Experts of a small language model.
Experts: 80 SwiGLU neurons an expert, a softmax router.
Below are experts of layer 9 (counted from 0) of a mixture-of-experts language model. Rows are named router (the router's row for the expert), gate (a neuron's input weights, with its number), up (a neuron's input weights, with its number), down (a neuron's output weights, with its number) and show model dimensions 256-319. Each number is 128 + 32 x the weight over its row's rms, rounded and kept within 0 to 255. Numbers have three digits each.
Before each expert's rows: a language model's description of what the expert responds to; "mostly gets" lists some tokens that are sent to it at least half of the time. This comes from a sample of Wikipedia text that the model never trained on.

# expert 16
Description: Pipe separators and header words in wiki tables for election results, standings and scores, such as Votes, Candidate, Score, %.
mostly gets: " Votes", " %", " ·", " Candidate", " MPC", " JPL"
router:138111139149096072139071149195134080130164103151130102100142209132108134114121120133170128116056111166088131124171129174086151107154135158135093160159186155142140131090060062108120130153128096
gate0:145091156134117124086140160155129142128192141142152168064153140098194120146115129119158147113128169120164182137083179183092149140163074067155144128188128167173153135111069120086120119144113140
up0:156115096083153130121149090129128113148134137165156131125180131140141129084125130178106173174154114176108135083130103139146150106114168119109123176112171122103173086126160168108102122120079088
down0:084128145147068131147101115169124113079069146102166114089101143139140072170136150094111070115122136119117103161068055114155149104144080133138129162092093168123127124142147147137128097098143144
gate1:135158089160145154108107220127134147133170137138156084129093136117170072089112188121106144067153165171097105057091143156098126109140092082155087115135088181173068128072118149073160158120112082
up1:147116125111091128116120142159151121079156067151169137111165128134138135081116134188090070155123139112198168123120161115133112082182149112113078073114137113115144151085147116165142096133175120
down1:121110118116108160091155140121066080127136132203162150087132138131156057147128161100093133120122163086120141135135171110110137124184176149123116052100176111107146159078130122156146101130131150
gate2:136098064161167130151130155151113081234163095094169049144170094159168110075132141147131169122105172178166154114117131144092108116084172145104127147142107066099134159081116132150118070114195148
up2:145146113145157156092174170151097162095145143138114186077098123135134204194141064145161083133140132118137101133127115085140155125120064139111115059117100139106115154139163153112130163119115113
down2:168138106097134155126129088160170092163099131204165136121154110113103169095128099115144164159085164105175109186147134116177148120176165230098068084191165184152177137145143157116145121109163156
gate3:166136144156139137095158115096133102175205113107116128132166084184162090076111143119144121169108116109166110110156154088160102118108123174148154124156154102104102116130174150184190069065175073
up3:143174105118114164061093113163162117159158128179119132104120154058138088175135211131122113128127105124177126102127155122130119141147116133139146124101056141105075206072127117153098114121153137
down3:116098126133096162177121134153139095108091131178154103083127092181128121104091173144112147149179139143096079107123177082124121052125150117098138152084084108111191117144132134095101150120170147
gate4:096117139131049190034154158155092132118124150152145134082163172135134151088132111198149163129126068192105181157129133157179117119088170154132136100144193116140157084097182158132117165145127121
up4:122122097161141134118119181138120158161121150149171123149134176069086140093047161120091080129115129047131141090112124124135136159143122141134185113030143155127097083120155122061135148149124098
down4:105095157142173151059086133101132169079148130109132161109138144127141093113134129074107146162107105129163153116125153170095147095026134114204157176116182057099121157111137150092136108174102224
gate5:168138125131096188134130126168087166111138089128119111098142170210153120143157105107085117156072102204098128099140094105126113081168114101135069124066178143071156116209132142105135135068117114
up5:158090122180124155089120103123104081061142071096151096123129152152145216116065148116154149101148172112117104131136123128174126154138107130108033152101085108143208109136128106134136140112107141
down5:217142153110138130154139142175177132176097187118155113159102127059123167128103078083081108090131120098115123117148097148069138110163123115143101125128165088103180110132124149113148136127110147
gate6:107156143151144083071174152160087068109115151146113113090139172086125137169120132191084082146097102141093197124149113144087163125142149150151106117087156119122144110169115148115158158104186124
up6:130101072120183133123179099096141108126118100152127160166116102104178112094081118167182143081197174104108147154123180132141135114143153160114147117143091111143108091101180117171130163148163146
down6:051117130122124105180160106140149148164152135116106131048117102119135104128129145139118140121164173138152157132187163085101087101143084056170073129076181124121112151115101142131123080058146113
gate7:134170129089140105128190122138160136147136098098179069104138154134158053114129118084119101135111112107181071163135174142088106127116089176149143150170111145126068111084121121125202105120169150
up7:130085086178196185096081110171098157169118175148148154215113102142110153152201123156072182130185164151102198089136163127143156132149139102192159115134080164162098072131099127146151110102088103
down7:192100049089092155140098143150092093119131115123124104153154084132065098118133084098176132162111149097057143199129063112107114154119141101168123154159141151065139127144129108115106126136144150
gate8:145162148159089133076125102141125128101121119127106157045159149170081144158148152163112140138159158094117143156105079149094119125167126103141136089155152234119146060078080095167143155085113123
up8:165154134114109108146135144098171083104141140139112096161116118138198083140144088117186144150136111113079115128060082133160102163122124085145125140179177129115113053175167163138189094136051151
down8:099122115124102132133124181136130090165065146095154127091093106096118154097118169116124067154108136136102111124102178120070163152089144091136163093069146115107152146129094144096125110157036135
gate9:061126174125075152108097137172095083130154105122126113094187130095120133059149143129142140194189139134137111191161142106132108094091113085117133158108131119108067095090122119143118088100121128
up9:097115139107141142090144108078124139107184069167099085129100119165096068120147128185128178112119167130143131056072099123049104075069145106068152126150204139141110126144108134095121073115136182
down9:126136147161141096071109076118139116092174133159189144092169176099182147103133168093110101149123126142102116106165197096157105157121129124116165086158177119075172147124121148124148178103052143
gate10:073130077172144180143074180137121093163115190149123155145166104162107085101103105104102103204105157104128127145098172122142161130099136140111143106084080151072048123151157109093161113079148126
up10:168072164096070129088159087122110123064148107129099154117123078105154100113099158198120141095126118098130160158133079102145090136169152128094116128127132096151127110142130144142112139115189054
down10:106172112128170066122131158162225169132206156097107147102169157146175125122130126154131127114129187123111150046183125137171152133047108157069121038163135156173063117137113132149135085128144156
gate11:082167184127203154120101130100095100134109141141117190147158107075084080166157143146075125141117166075118147144126102075105143154150156173096171166081106093080121147158110090142161147091165152
up11:164115088080075149123116157171118109134114114101163134135138192089167110116059174106169084167151117135088091156151157174146145134106095136204146057131147136089106111094155176134125093114114137
down11:087148139143106109148092103132140111102174106107154072154169144102079138163112116148127121140097146147147123088106147165142144055083105110127188208110069096177182113185140084116131146160174185
gate12:144118064200131155185134127120110087115120177138105080152113106091141177106117147125109072078116106150061051112105125112167179160114169129126121113115143173146156145139173127093072112117108133
up12:157135112112168169090134199142114136178147203115196147183131091100156125171141167139048103211114202094184140143153091120126131173170151151122162131109109132181085137070139165118094085175116119
down12:134154175139121107115081113154084139091194098154117137165121143096128125086126113143179098167093093086135167202210092122120127166194143150134169126109131097149129131118125102163136148075090096
gate13:123106127160125139149063112120157100122126201118131099090149113111086153099228124111133123158123152157103142144161129149109181122091141098117108083175117177096165185177109177165156171154084107
up13:115140174136156125242144117175164055115156124144167069122152153067131107073163139137120085118112152189092119053163125146073116130148144129078133138157119142090140156149139087097129170174116055
down13:120216188139126140127149120150137140115146171165121132172126048094149143169107165115137164113110146182148109159151121118078195152178152176138131094121115161159085124135113115127088106168142123
gate14:146070196175164165137171125080168088109090143156140156115071092115138105103165118048086096143168117121112114123107096110161124122190136154112173106122103133129102107158171139087164146123128084
up14:077142175117117140158150101125111157177086083118133078113104089166144108112091108190108073111159131122196137118133137120102152141094086108159118115107162146151172118173146098155149078098133106
down14:105135104129181090169170136145131145153125113112131084086121114169061142112085078083100150086143175139184147151102118148151147153123074087109118145098102161137126099130084146117117188147116104
gate15:135078164129082142200125154127116188141115129127078124132134111122130150123148131117095146138139172147168176127081073124146129086082165090115079137186104149075176141080069105115134129150194125
up15:152166166125142126103084172161139131161123144151161132103165129173071176171108149089088124123166198127160030142157120150154135158112081083112086138137129098105166149068092140119102138131157131
down15:149160142110123138149134139071155089111152122131106104100143102144182093190101112132104171154190145139125112116175119116205116102128126147102067134127147088120119144188127161151115148103153083
gate16:113148145076138135194113197141154150083135131070149085188136151150094168134189077122183112138114109151172187136152079107125150092151159117101152135119105089169117129161154141116148148163194117
up16:082125135132132124136120100138055135194125122107105125069153146116151098100076182148085097178137117172158132169130196139150077110146064152191139133100116124103163084100060142120100109106060138
down16:108114134152092088137156111102159150097139089146122141127180182089157095153111194168078134154163072118144121124123131135123082141075103133092123082151155140176104141078173113175142085108105124
gate17:152167100070122141065142071157100158137130092167135102093166132155126135150099129108151140081124061090156099132164051117079105099184112138100147135143144135092138091161122123110114136130126064
up17:176096092127118121089157120151165135142139179196123219112141118118110177144137125145106111151102112129114046121166110094115121122178178190148107115138115156158143049097080082099100103152110099
down17:136094087134151137103141124142104163163144161108164124106134118095126148113093158083078127142131137135079149123155168088148155112183140132192100085095101205143151071128121183097116093117122075
gate18:116223117151072105097145165110175132106136157167149149093117115091125140130153151164096087118146143134105160078136143104120163091041154180128063124118127155141054122112098166165200144135124107
up18:117116157141139185082093140134148099136130138169088117090120152079099095095144111140158114119125079064108068116143113136115173122112097134106153140131113117106071092133119144128168154125068107
down18:139150097106133092117061091165164158121142116136100142172082158198126139124127137093132070118064085131109087191049133136152089142150140189142132176147061106171145085132128096140121133070136141
gate19:152130125198058108123150079149118131118163136120101118116123176093170126129113154080086085110121155109186137128109137138108075135141136174119171177142124100206151129081144163125127177121118102
up19:071144028097126119146116146086178116110097141157082119161106091082083102127149168148115130111102118153143117163154095156102150104166158151139140150120109107094198155113118112122086142126059123
down19:079113102124190186145097169051119064100126098112178118125121104124101118137083177141146122065171149139122110143085149095139147114155121082075149115113114159126097052119179140145110174098144178
gate20:085162124125146127124127191115094084119095140122153152100131129169088096158148123146098050114115137141135162117105117157094099122134099060138131136111113186125111118118105187130116136124169129
up20:079164165119115123154125202094176165098128072099146074060108113113134151100096151082101142142091084143139092173152182115121143097138072127110072143134160096141146140116059133099081129108148130
down20:173100154158035098103132158161094140146183143099121145153130176129168066098106155145184102142129121170135140137084098145160078139113166117118108112120081145154143083161107095163130078156155122
gate21:088158106165074114154125114163135128134136064143104135072167139165129085110134079098084086138095124125120175183127135111169112128178099127106097153161139138212143126140117090092100159150140143
up21:151117070107125075148119104092074180146163168111169166153120193152111138082113136134081139139105102150131099123112110169091104137139138125182140103138098139110072162091101133145131098133115146
down21:118082105172078119115093091129151190106092112093137109102182200128140117153146107148176102118159104130129170110135141087099063163119139153088116163108152095140153155152146074158127136118182117

# expert 3
Description: Closing pipes and line breaks ending table rows of numbers or names, plus separator rows and newlines after sentences, headings or citations.
mostly gets: "|---|---|---|---|---|---|\n", " |\n", ":\n", "|---|---|---|---|---|\n", "\"\n", ").\n"
router:137086143136169093115121143097120153116114122130132150154078124086185206184138095059118150102127179127143110109153135156122162157123120152113142133110103103144129194113146192152069116105078100
gate0:144163144106136177112149159207147126172114108141134105109145093197103104065119170139176087141125067104166096117184145152087131117167078117109085033140152124074127110142123109162110103143187087
up0:083123173047119078128168139158150129110153091126117125100117139133054130138082125096106111167145058119114102127180156113071134135147143129115065087103118127121115170166062110111133153143123131
down0:143053111120159062140126081070053115129156068111137192139086102152110109135195137155153155128126116166135149149145138158115110241151094141131127098092149095148102128147100127079168147132124056
gate1:141097095115123147134156152126164147122125083137087144133119078117154130116141115111161164199122109121193121098145094133099105115103163149140173116141133124152083161142116108127072112090191105
up1:131161139122126096234088101097115132071099150135089147143201123175116190137125086161049090102053102136070124074093099152146116145156078143146066121146143166113126124159063051103137148104142110
down1:088109196098134100135092143135139104143121178168154127094112121138121146149182131149093077145098184133114113126114106107134178122138150147141116107085166112106129161167099170168083185146138147
gate2:059154106154131116167105176122122149184166102128131135111112145157087117144093106145195191147108083130140107162155155130135146098088135133061158203107141118087155181053087190126155123170190213
up2:161139142112159150230140190106115138040167086105139074114126117149150125075153106094155123098096168124179106098119054163136118123125159147104105070151050111106126116124123058142142147144198178
down2:143147128189161159117130119107078144182125095125123125104097105157152171161161137122102096114127172103162134152141113149123203128184061113143181097142146118114156152196099157122162130062094151
gate3:159157106149092110089135114149118144073137139131142137128126129090126123119124142124154101121180114094064135113083188100134144090120140139141118167075165123165127149134108158101113060075132083
up3:106119188077101117168148095137145124195119099133150100105151138168096094106101156124131136120075171111222097157083108155138070149171128060088125149142124096164186107177139072136118189153108093
down3:142066092120187130104127177168123124115140120173139095120080120173107104111113119159157163081143161080097175118129086131133146070145112110118121198100105132105135140118119141111085083184139158
gate4:100177141120169126091064113104118087181178083144095098141122123091150137151152102102078113074171113113161148175149062127103178090101173193109104168155199102113104126122139195138128105113117124
up4:186164091113122112154084123137090106102137195145118114179139091172087144127079144118105109141051192174116112160143133132208112138138152121116130076148065094140112149124106043153097112115198125
down4:152116110136130153135156110147105167125161092117104125134121119162102098108125077086089062143140108152124175112126103143146134007066119091158099124162096142159126143181094146162118122161145157
gate5:159161202110138107124146168194077157125115102115157092151123114156146118104126154108127139139143090041075126120095156176117156110183143114138063135122159103081176132103118101152136107100131134
up5:212070152157156082103123163126164150106115132179171109126161119135148119127093155105095088117090135110100115114164157086065109117083144158113126198124116100153154058111088093132142162214024155
down5:142201122139122147143047090051131180152053164175130120091090135093159139123156113127191197144109133138129123096185175095108105168055149152139142097113120161144195104126153082099149128228162112
gate6:069150125094123184127131179123132160117165098148114140074091074114158133073134110138128112099078070159165144142113141126159136101120136108101091102131110118042136179104125120185106141062165152
up6:116127106100119102093132122143127134129160156132150119161145112141100103113171111179143131161138183127137148077114098117104091100069114097167098145127059149143055154206138082177141089158142152
down6:138118146104142119131194110122124103119064105118182107088176109120183154126154091046108151148117177117168130125135177105110089172128136151091102067133166157058170113113138179130131167186129116
gate7:123129122089096201185133184115151121074122105174146072131139116145142140110122187154106109142139154159126136104156143078173099128202160128068148074168087151133092127109155135140161062145141095
up7:121113088144176156158122132152108084156114123135145083096158149150165078119123145082094117107115160133122158125121173098146119112160107150156102155073111126144124146062096177061131138153123191
down7:135100158112121162130123155148134126139159126112165150188177113089116074050128117092112160134164075098107177074182167128140105076131140115130124115120147156137128163167120128156139136174073146
gate8:122135117118177060123189148110160140132106173110123117112097086120119119114147122091073100153120097117193118090069120120135156141097131065146128123113120110125110130112095093076096148130153139
up8:117125109144112186159115164148113155149151128144147133126130135108125147115114131125164171159143161154131110116162138084123154110102107185073157133153113178104160145125186196122142087132079070
down8:093138100121174109129161142121144144103129119131125014127083126087059165144167123108153105120094180147111134127070135137162159052149174142146128191097077107187146150139118124166122118143137182
gate9:165137127149103095104158096072138150164149097137099117084134141164132115137144120092080104176161164130153121078168211124170168109113143083045168125191165147163133188099080113162102109116145128
up9:112088077117179138111134129173125118101124096130161132133142143141188104111160130167119150152132084189135115184194122080155114116088102163102112098160106155078147162148131135124143153106123134
down9:153148095184125133132182108064141150141098113143095126134132153129131125179117155156135090081148142131181147093142105144142125109123138107188125176130134067123166182132160138144138120158035195
gate10:068153126124184105124087132072135163064101110116149142137129097184122113149154096093092128131150083122096108135118096163147119132090117111152096126094119157151073139155108175088174075082077127
up10:082129131105196086086151109057132105102091077139163130097170102162080093170157110101117100164142101113158066139133079123105136118104135134111111101123141177158108176142130175045144121079100100
down10:119154102141095101129164116179141104112097118116164173137154144113185133094066142127092129121101126112156147130106147178136130223121130170119110072115130155140116070117121099125154163173114085
gate11:162150128127049140105131173116143123107169186126123135107143100123080114166130119142099091118134141195110151132152148124083163086080076139098095110229062085101181163116127107084099087050137126
up11:126142149162112175093128138057124085114126194119196160160156129154128125176102128124132116082147119129077113153101119141041178132144127161130100167087140051175129142141180105071137117094114169
down11:131178123102146165118171121177114108193129100107163070137108118077133162158162116102175130124142099159123137135172133192132161119183099167128115144150175103129149151154123114145148080158133147
gate12:094123206107103103126134165100157170160181144094046102138094079170139111092128142139129167129188156137141141085078111142115132121167169125128144130147144143203055095124086142163115093124112083
up12:110100144108113111090136106120115129158099085109159167077132169079157105142047129127147075100081143042114134107156107123121124115157060091137106075076148149119211144120120196140134178203095198
down12:098077132125148090156192134148058100119142133125160113166214124093103086139091136161161128116111108124082113111110140134145108047167130126209099115123040169149151106115198149178098102129079180
gate13:079092155181149184144127125180110127189125133148132061152126119126152106134156151095151103131131187157086146143149168107121106111150181110183091118086177173022086073169153145180144147111142137
up13:095172169098107156151132111138154125117138121147134170137187123151162083130114133159114122106116084130153132177084128111118136124128117079064160157093102122172183121062154067106105095135121148
down13:155136100140113081129137140174072147163187090155099116138202174131149131121125149153170118108125117115130190127107128094160096145113058143097118120081101117185133090118129159139146129091176082
gate14:151149196142106106010146129141131171085140070170155107144132059081105108144127171122129119110161165165156117149150190173149135126144193131196123082156113109052162123106145136133097130103088175
up14:169135131084147137189093112154114184144110110065125112162136111174144174135111171117159064155117107156156166084178122135103129116143127133140112096162120108105131121220164133150159106178143078
down14:149131061118140143117117102108137099070143138090172130116129154103095086085160119144131107192201159138140135141123117093149088110113173126116123151132115148143177085127092087212148105149135159
gate15:139131136097115100114113141123138099065154152163122113076162141071136152136135117138115131117088135146156170076065077141111146084127116076115114096137192075154096160132131094144098134139102084
up15:086171167087094093079130136124132120097177144139060076153152077145102109131111115103188116143142132135035152124122124111155151134138139096062100206163132146142105149165132073120111107092218105
down15:134142090158125176112179132145064081075108100146162139156065068120157180155111119106058136105089136160128067135112149106119129138133123153137139131113137069137110104084105138164108108142097123
gate16:117136148151079172131144140119076092118124137133111122117145108157090122169126141158125114103075140173113116112149164152082130111089083129140098095130124124142161022147134142145139100116067123
up16:124128124100090130155147142128097132093117145164110092086139100104098105177080109201154142138087130149105146154144126130121099119102137105157137074171102103148158023163157182108114087157096123
down16:148155080102082123139129087079169099149092138044124153087108190172160138145138138143066109095120122106196130142120159111139156173167100164123095120145182135077118105177144115077101184132159145
gate17:164162142132142170078120195185068173141122185144082117110120114152078144130135165144186154136100149153149151175105128150138163089171145090127140128157134128142083188084155093210165071124164095
up17:131176107056130134142152086116140120144131074208126120122114095123134145161121176104156164197135107172181172092147126074181129091130157145110105082140115122089081147142172181083105060131152076
down17:173117115153124137088119090145123134128098107106111178184125154128161070117130140105137143175121111109154172104166142104125140145135124131127132055157152177145143141154118141077117188120160095
gate18:123142102120138141075194109155178080161100125118130109117104128104145101143136147111086216165168180144173135119076204179150132079151181091135089117130134115147167201117084100125169129045099078
up18:151124168176115135108083110150164094070117083142107057075134135080127119106168100108081160096196173136113115125082157180197125139167153111155080148124094079155141152129142189084140110121096059
down18:097130070120110164117103180165139154131139139161155146091117085109103179090101129159148119069192098124121110092102152112112080246082131172094108118146124156194123100072127127141116117142151068
gate19:092092117154151133092169161065122161169131129146151130124080147119091126170141080147119122112086146135075090143076169121070105094155128162121115123181071172155118139089152189129141157106132139
up19:082110166132138111140137119120097102069104184117143136149153164115094152103109108136085140139083089111120122152166104152036105111169130147136146050135051149102142150153083163136126144147102156
down19:126112080135108100155106105121090126099116104115088183125171151089110162128112081105140146199124124145089138178145118157140184147134073140131150097130076106081050143135131116113148101167162086
gate20:108161091144125120121140121120177107147128095141080146120106146117118118186157097099120145089170128103113172161176118102147163092122109125207111115106085082145061083148196201150115126142098165
up20:132115200192059148153190104181113198087125124054128142141127106101110165086152113189100144140058096164101089119127140201123134161152116118154131158148113105112142134117096134157145152106163117
down20:126164157095139101119132100074157101087095085183177065122097106154099108172102117132106138111148167104129149105123119118199134055152167154128085184157087143116169173124141095132158130104117174
gate21:101105121147132152075166146116120135134150137134091099172092192092173113122171104140152154134191167079156124094089121093144116138115118105146112150126081151069123140138146113102159057122133118
up21:116139105123160145091145089137056222157147130088125143153148182165108101144111202095186104120104127159173141165138129158114102142072087112186109161103153124122146025184119191132146104088090129
down21:154170051107055133075092117156174118179151148119108122180108124131128096132154139131125110160158106084135114141087148145119146193130149115157114156110155096149159126172131069170135126145180166

# expert 5
Description: Three-letter country codes before athlete names in sports draws and seeds, plus pipe separators and commas within tables and lists, such as GER, FRA, |.
mostly gets: " FRA", " ENG", " ITA", " GBR", " ARG", " ESP"
router:128105166110123147138149095099145166122127172123093148165075067100075079208150099110163109159152152119110095159073053127087176134102116131148135165117065139093128141195147145123142112125142111
gate0:124123164165106072108134094109135146166153090135130145087113133118160112140145185149179082128153152077169156076065140163095155142100146101118089162123102127109155171130145160098173094159118106
up0:160118146131147175143122127105161097149120194172124133123134120122062158110183105095089096121174082102180108116163164133076187117143200135068142142110175105176139157085169112107133064180171126
down0:117153139089103129088166162195181149084116192117146068083213131147028124085045142153115097147084154146140097126119085086148081098156116098110140171114134124108143128077156129113102103084090112
gate1:102142186163163200122125159102126100089188126113092099110115065145115142176110134100109053095141097064178134102184169125094089110208156147116111096130111150099115108153096102130149113087165086
up1:119157131163193180109099155112148183096139099125055134180057121119165083156121121099178051124153066067181088142189160161129140150163149135151127119143118112073108131146124116149157137107127118
down1:129110107144083134092130119138133145154146183107068139131087170126107107157127130149238124092111152076121113180095160169133105109139166160185128148148111124149088084102102094105071087134124123
gate2:130091087130119109139116122199126132092123145124134089105117115172165204116109147102143089141175100171159084113164111129116155114124145144124131134109088152088155161050090162106145119145160127
up2:093149095153162150185134095148087122078100087108165088077160130146095121076170161073042111102142104195123099140198107105162115127107167195141118106186112119097153142136111176127121220104075107
down2:104057066107087117203091126104126102168106085127173150072094144122115101093174092093088113157128045124132143120106122121108084142135086085172119085106149150133165101073120148108124162155105133
gate3:110144133056139117112203151107088155168142128165159069101162120112124113116113139162123074089089147133097121118121131130103114113129120095121150105145133166120101175146115088122148137168153073
up3:082187116160080148151129132073178146157151151080107171083126112111163196081186094127101157159136134183160153130103141145148110128064122076122136103111134126131161073137100177140158143133020191
down3:061163112138098164183098124070155135104113091108079202096155103134075112096155139117102115125152092115114169063132104132140144184123099092095119098125087139095123107175107163128181119125095163
gate4:147152103166160147115140107091126162140172105101130178158115160099155104151137175164093085115172105103069184146151123127147117126192183143144109136069124180160094120172118112136154155103113107
up4:165149067136133140174153131139127152096136107130137126192088147118146142158113138134140182112121140144102139116126129155100141101168160183146060127157118167144104096149073136148119088132171129
down4:050116170113149166142144142088163106124097095177132161077150092118123126061139129112090069149107141085192117147102106104100107180106139142107177145137098096099122075131173088145164119121122144
gate5:145125090153125152060117154116166124128186151135143174127114143145120162134106177157121123108120102168104123145131104190111158116139112057183086099170091159124128110170170115159145078136091186
up5:101116113133141142066135143122100108153137171113163121141153180119143178100101158121098116131160074133120130174172134113130168149116135082150119123188132097129129112103210113156208107144123104
down5:143101114081171083101126158142156133149085143079159152113099132105156139146112135125073094147121081147153158190153150194119100158133131104114111124133114138158118124165109136092171132139078160
gate6:085171150142094145060119151189094089107139114120117097121094115177165079170172142096155129156164141180150107110146165111151139147054143110165090109151102090130077195120133181157165129072218137
up6:128115162073135134164127168166126149099122147179129116113201100123082124103116098176106148133121153176139123136145173138125108139136127143066175118124175137116157100094153060146119115122034148
down6:154148182090084120133151129117167127056098113140136055016227102194122139105095108121101166133171122134145192136151140132098150000104169131068090100157134160053119088101084151138090108152075098
gate7:121137106143068130086103157104071105144142129151149195116208128167178094198095098092112099124142150144180134106179160082101165137104113140087099100109205062155154114066136173134148146104141144
up7:107115122116094149124099192107109124121113101156165114128148136151082145077075105128106145083120072105182146239116102080185091150168152163076155110124186086165113095055139142183140119154136128
down7:171105162078186128170106157071157141163120091182190139147096133148115134128170078163149156139111119173175131168134105104116137198132124131130155051183170118129144142074132141167094107126106115
gate8:139116062069128046114159177115098146097163143127151153147153142124124169166092147136121078198108072090078143130137136191066106146149094116056143087139096146176118155122133120155117082134132146
up8:146145168179117187190137117126152172082124129163084111114148070110077123183106087150066085157176153119099114129121113094164137129143189067139170100178131189079080132141157120111147137121202151
down8:123097100114114097114129143107124123095109111167112115138111072128083095138163112169133090121126124101090165137125040152068152161065101104147097175119140082130126136132187132114126049118176096
gate9:084142114127135166143131092089125132164154132112122202173096111120148131212125134125165200192186082116093136163111125076142134115123116046193072123161080138126082138140091126144064147088138124
up9:123152121145132161087120171109148124188143122128098122203087181106124143133122112155162098104167106146083162130137137101169138138069140062109128109144071136098115112170109114182144160093116157
down9:137122171112113091118121088143096074144046107175154120089171129051150133119129125135129192163111085134178155115139142175121113246156123207100153072110153091167119141102114162136166137180127157
gate10:045132190117176098099139158133134125160150165156116093083150130160104123140180116111112119101180118223136180134126187130080111130158131148088108125137112135164111179104100162129154176130091115
up10:114132132049086079106152113101121114126165147148140058091114105121146185066097114116148153134127119126158122188149139186157134150127135127037179189070109152130091180087184158122111208130120173
down10:135162088100122126152164102151176129136163157184093114091167142140175156110162158195069156134148141143131129145148152147198128203168181149083114053122141071192086111105118146142130175097142088
gate11:126130143136113113164126117157094176115154089115102096159139073139111119128098120141180158125147164112083172151135064072147130096135130127180129134108135104112107142153095065171105166170165110
up11:140169080107126199106119129179109134058101105155175151125127082135142081140102166084109100180186108080095120177130107157116091123115120150122187096132079164065165128171191148107093126125144142
down11:099151160084155158085115167157161128180165150126186161156108114135106147153167129137153141121166149122082109060148099129143106136061084076104092155164059131123164092212088139143149148140104142
gate12:134171130119110135108099207121167164205148091126114189104111131123109074160152192098136154127103134145155144146154142149130164098084117051112152076102174156067164125143123134156148083101133128
up12:158140107113137151146075191107177166171143119118136135111079131108118068103149175076107113109148140124189117140173131110138163112115093070153167079063122128085122094148098077111126136177117156
down12:172145087150098141229124133091142109108108128127135200030110147129152148136159156206137157124124117107166100101119113106121073231144148145114134160070107148141105088126171097126135127153073113
gate13:120123147107132125085078091055139156091081108114086116134170081106073221142157122147133160115144202129141145100125095071149168110108129171181063082082105052166091143135099133128162120112148041
up13:181150139143108116101132186122157185057136110102083132123187038156059092187168128132139139164096202088151159102122111067104088148134137138137154098121136138141132133152118116058148108108143101
down13:140115164176149144173082099124128102137176163142165176106128075130087141154156158093133171157174111191133104088182134107174093228094125121148140038119124126079148163178140116147133131125166109
gate14:096129175089130100137132128083119165146112125068115114170041132132107117184146089090109130113167085131135096150098093166083093100141107097189096077171112134074119097161063125111223099103095113
up14:133187126163194149079131086097158172179137105095088123180065148128094065108115161094100153119160168123120162168156114131143172095193126127170118171108061167049129152200103127105189093116124126
down14:140116074148127092112148107133108101083182129164136112119120122117184169132140154138140156129134111118100139124161210155111078121153158170116108128101157070153092131063103123131074125076113101
gate15:082161133135109140114156137057163113173143125105068091116090104172148129129177190155129140127186127116143159171126141150151106131204145055145154091111129123173124113139132117141114162206117103
up15:107133097155102092114089172112114111137164132150121146116141134151105164093205057195114090174148134153161143117173084093099116119143135106130131131126084112087158153177158109117169136107108092
down15:070114125107129127054122113184106078148144129247129149077094133142059122135112137175074080148121146132147133151145154113145124218141102118172095072174117115082128156122124181104110123113107073
gate16:107120196091163168100117167142193138127140068144165198162109113192136097103128132109121073159158130118161149102152144141127128102142147148171144130092093124132112124127097135171111092146109129
up16:137159085137117125125153095132098172175129139109121132115140166065174080127168211123116138118128143132093132137137147121132144106118112106154155087103169189114180119175159091110169131124158123
down16:101130144181084109099145185128130135108165148184088119187166106122117070136094127171136112154121102104092075103105110155144144067124171130129091154103088123166107147130117133122142144128092130
gate17:119218100180146112113145150166140133097143076094102116116090119147160082145152089129176184101130073146125130113146103130123170118119102109157112109083126106121120143132136089171139121135169132
up17:138113129103130117150113088146111079115117181181138124132181069064121197078127114161155096116085152135118125098081143109174080124158145194096137070157161097188082082139118143086070183134108111
down17:140102149113114128146159123171122092092132128137114136153148098085070120116146139145052162094140161075128167152148160158126100083135117103103147169120131117113183139132130117104129106058112197
gate18:139094109164138071110100123137120130158120080115140157105149131162129120113117181129141090144109109118111126112140140136128146142149076207148101139158083156119137117090094157115108099099115095
up18:120086179117131115134120122111150176117099088075194113106092157118149083151077218145185126156096088098123118170113118159144145136144114135137128167111114107131109133144152158092122132142084185
down18:119104131144157132122128168137105119132135082154166149106168148149156151089148094155091120150103084122147172127140163142155105202123141115133081071099165144083131094127091141184105133135147131
gate19:150118160112066036104113125166064163076163166106115144125127121110166105154136124163151083109119073072105111165166096174091141118168148120160152158125131114077134176140104146173163055098154127
up19:109108173178120167165163062121135133145113109085162084109128089171166036152161142123077106122148093098169149155086114120097153139179144139157133129099135128029146122162160138121164130060153153
down19:161141126134129113137184169182144106141121208113154147077105103146092153109101106179097094154131122121165099159169121149098134111128144120149122191119139134132143098053142161107156127167127176
gate20:120119145063099121112100162135118156084100110145106081086079164192158097128074129117145125117150104108154125130131156150122138133061097189099030122120123156100144153116128187128112203139129137
up20:167131169123136093142155140087163146124108132122113149108150078087101169122166138172086147210116133136135122134132125125129166111145113098145182118146195114081161142136134122120094131103131106
down20:146142103133116143171129155062164199086102094104085110129161159093087153129145106140130162148120108162150139138106084122160153103104129174121090151130131138105168134165104113178084112097069145
gate21:140167170127172089123097142155194152125163144073130108130147148212098075101136152136085159067100138115123197080114096163128149141151142081138128088120149135088067115120131123118161111078142096
up21:138118079061125130082100101124137076165075094140134116151123123063157128180086112092134116128178108173156138151102143074127099128104138135182156136119086113172139102141149127153136230146055190
down21:126151128140135124156109150126129077117104115078135127146096136080121124111121095093138167075141144127082176107081163100107151011121094141117135097051114094128117157097130156129117154153133172